{
  "num_hidden_layers": 10,
  "n_experts": 128,
  "experts_per_token": 6,
  "d_expert": 64,
  "d_shared_expert": 0,
  "router_score": "sigmoid",
  "balance_bias": false,
  "lr_router": 0.000472,
  "norm": "rmsnorm",
  "norm_eps": 1e-06,
  "optimizer": "muon_hyperball",
  "learning_rate": 0.00859,
  "beta1": 0.95,
  "batch_tokens": [32768, 65536],
  "train_tokens": 363900000
}
Below are experts of layer 5 (counted from 0) of a mixture-of-experts language model. Rows are named router (the router's row for the expert), up (a neuron's input weights, with its number) and show model dimensions 112-223. Each number is 200 + 30 x the weight over its row's rms, rounded and kept within 0 to 999.
After each expert's rows: a language model's description of what the expert responds to. This comes from a sample of Wikipedia text that the model never trained on.

# expert 29
router,195,246,202,238,214,219,158,224,264,204,230,178,200,231,180,188,207,166,252,195,229,197,225,216,209,179,224,187,161,174,200,204,177,187,201,258,220,183,156,273,240,215,211,248,192,241,169,153,204,195,177,211,243,185,170,220,264,243,263,191,181,211,150,183,256,177,173,227,220,142,176,205,152,205,183,199,162,197,216,181,198,192,219,178,223,194,198,194,190,164,186,223,172,206,220,237,182,132,191,188,209,174,251,199,198,164,294,167,215,166,180,144
up0,239,206,137,188,215,186,176,241,252,205,208,202,240,168,161,200,208,172,193,268,176,212,176,186,157,189,219,250,175,169,230,234,187,221,153,230,213,240,223,196,206,226,172,243,152,168,170,230,152,214,196,208,273,170,196,218,211,220,238,212,182,222,203,196,242,215,184,232,199,171,187,173,225,224,211,191,155,167,187,239,177,240,165,197,215,174,196,158,163,250,193,227,228,148,195,252,186,156,238,207,176,168,258,140,223,154,210,148,143,143,180,218
It responds to: Pipe separators in sports and results tables, especially right after a team or country name and before the numbers: Tunisia |, Angels |.

# expert 13
router,179,260,204,205,212,190,172,222,229,154,209,178,186,173,174,238,165,186,174,177,243,221,221,222,232,195,159,192,201,128,175,228,199,175,196,189,152,227,185,200,251,199,224,210,207,255,209,216,210,194,206,181,290,181,144,220,202,201,276,140,244,195,191,149,307,176,204,206,170,135,218,178,154,216,207,188,205,180,215,188,208,164,235,230,241,230,188,263,207,168,177,214,214,217,197,219,259,183,185,152,178,187,221,214,149,204,232,207,196,179,210,179
up6,124,140,214,189,197,232,186,244,195,134,236,260,260,224,185,191,234,225,189,206,232,222,176,218,202,169,226,238,215,192,168,236,211,178,170,164,205,158,219,130,228,168,192,226,196,203,201,233,216,137,207,221,207,263,236,153,227,200,175,215,218,194,196,201,190,228,190,145,182,219,198,197,211,220,228,172,226,196,195,164,151,158,212,204,166,133,241,185,125,157,227,208,176,228,198,230,186,219,170,157,223,232,219,179,212,212,211,165,223,173,226,182
It responds to: Prepositions like to, with, for, against and verb stems after to or would, such as to inform, to provide.

# expert 27
router,169,232,198,250,200,230,168,211,209,145,181,217,198,184,171,215,224,163,185,183,203,210,184,196,220,181,200,181,156,136,207,219,252,164,211,233,192,187,164,276,219,238,210,185,191,206,183,178,207,210,174,187,261,188,144,181,212,217,219,218,280,217,153,124,243,177,193,190,179,156,145,199,133,188,178,195,201,205,229,182,272,200,248,222,229,246,227,227,221,219,192,265,208,260,239,208,231,124,196,183,183,168,213,182,203,219,240,221,176,157,195,210
up0,145,240,196,174,200,253,152,163,204,215,213,210,209,171,184,171,198,195,197,154,222,208,209,235,186,184,200,160,217,240,203,205,166,193,265,226,220,170,263,201,254,161,200,185,193,174,171,193,186,168,233,181,217,197,189,277,213,215,227,212,229,174,211,175,215,233,220,216,245,223,175,155,192,234,205,242,205,194,152,174,138,187,171,242,202,199,226,205,184,180,158,246,130,180,213,233,201,200,234,196,171,220,190,224,216,235,221,157,190,159,193,202
It responds to: Verbs and auxiliaries following he, she, they or who in biographical narrative, e.g. "he remained", "had been left", "he was producing".

# expert 51
router,208,210,238,211,190,215,198,240,216,146,209,170,197,246,151,175,234,134,171,230,209,180,185,256,193,239,193,193,138,183,214,245,218,217,186,156,196,217,188,195,233,204,197,233,206,209,212,177,185,212,169,231,247,170,193,206,196,201,193,178,208,189,166,150,210,166,172,232,199,133,196,136,209,139,188,212,246,137,150,199,221,182,182,195,257,211,180,176,242,195,185,251,202,243,218,169,188,176,196,164,229,182,217,185,189,175,226,162,184,203,164,233
up6,211,304,200,207,210,187,206,219,192,197,239,145,160,228,183,170,207,160,186,198,226,176,176,224,207,249,158,242,156,217,227,152,202,201,146,211,205,212,187,229,204,219,226,169,248,164,220,235,243,182,247,222,190,201,232,206,228,223,171,153,184,241,192,196,189,141,166,210,181,185,224,186,215,281,182,212,183,210,218,271,160,262,177,185,259,225,170,214,198,192,189,187,217,185,129,228,223,234,210,225,259,186,217,239,234,178,206,191,169,196,206,234
It responds to: Predicate adjectives and participles after copulas or nouns, e.g. "known as", "located", "such as", "necessary", "alive".

# expert 30
router,183,215,207,260,193,191,204,220,217,146,220,161,175,189,176,232,174,205,163,170,198,224,216,213,192,157,210,173,173,143,178,169,209,257,201,215,248,224,164,190,213,201,196,224,253,195,255,162,222,235,190,196,260,252,187,206,217,220,224,144,226,182,146,196,296,198,175,193,187,193,218,175,163,177,209,154,157,210,197,153,195,209,231,223,189,177,203,222,196,174,172,219,218,227,225,211,241,180,179,144,219,150,248,201,176,212,238,165,185,142,192,161
up0,234,197,201,286,161,205,163,159,187,149,210,176,172,161,217,205,183,173,211,217,238,257,166,219,151,176,188,175,232,166,225,211,200,247,223,236,199,193,177,153,183,213,209,198,153,215,235,206,218,209,206,151,173,178,189,189,174,215,169,276,218,196,214,193,205,220,173,181,218,204,224,238,239,197,263,168,228,197,206,208,223,243,169,247,169,172,173,160,213,259,195,166,186,207,174,183,173,184,227,211,153,198,265,202,183,221,227,168,179,215,175,258
It responds to: Conjunctions, adverbs and commas that begin a clause or sentence, such as when, because, However, After, although, There.

# expert 7
router,210,213,208,235,224,237,213,267,192,172,168,204,182,222,187,234,185,206,212,161,232,220,243,198,190,172,217,182,183,132,224,202,263,228,183,261,183,194,161,202,176,231,242,206,239,218,206,159,198,218,200,241,235,219,211,210,196,233,224,153,197,160,173,173,236,148,187,189,166,185,217,181,140,169,171,217,175,231,190,236,182,242,251,202,229,225,190,242,196,196,204,220,214,284,229,231,220,162,209,160,223,135,228,219,177,219,230,214,191,178,206,167
up9,216,185,196,159,230,230,219,303,182,175,194,229,189,192,198,218,184,160,217,210,225,192,225,217,217,175,119,181,198,178,153,200,178,239,239,253,229,201,161,245,170,147,243,169,184,211,164,219,224,207,187,219,186,179,217,255,264,172,206,237,228,168,256,192,187,180,190,199,219,187,229,207,277,173,207,214,214,163,203,238,183,155,206,226,176,239,185,219,256,250,202,246,175,230,240,264,186,188,232,207,201,186,196,206,181,219,194,149,227,198,176,192
It responds to: Sentence-final periods, table cell pipes and the preposition with introducing contents or features, such as a CD with eleven tracks.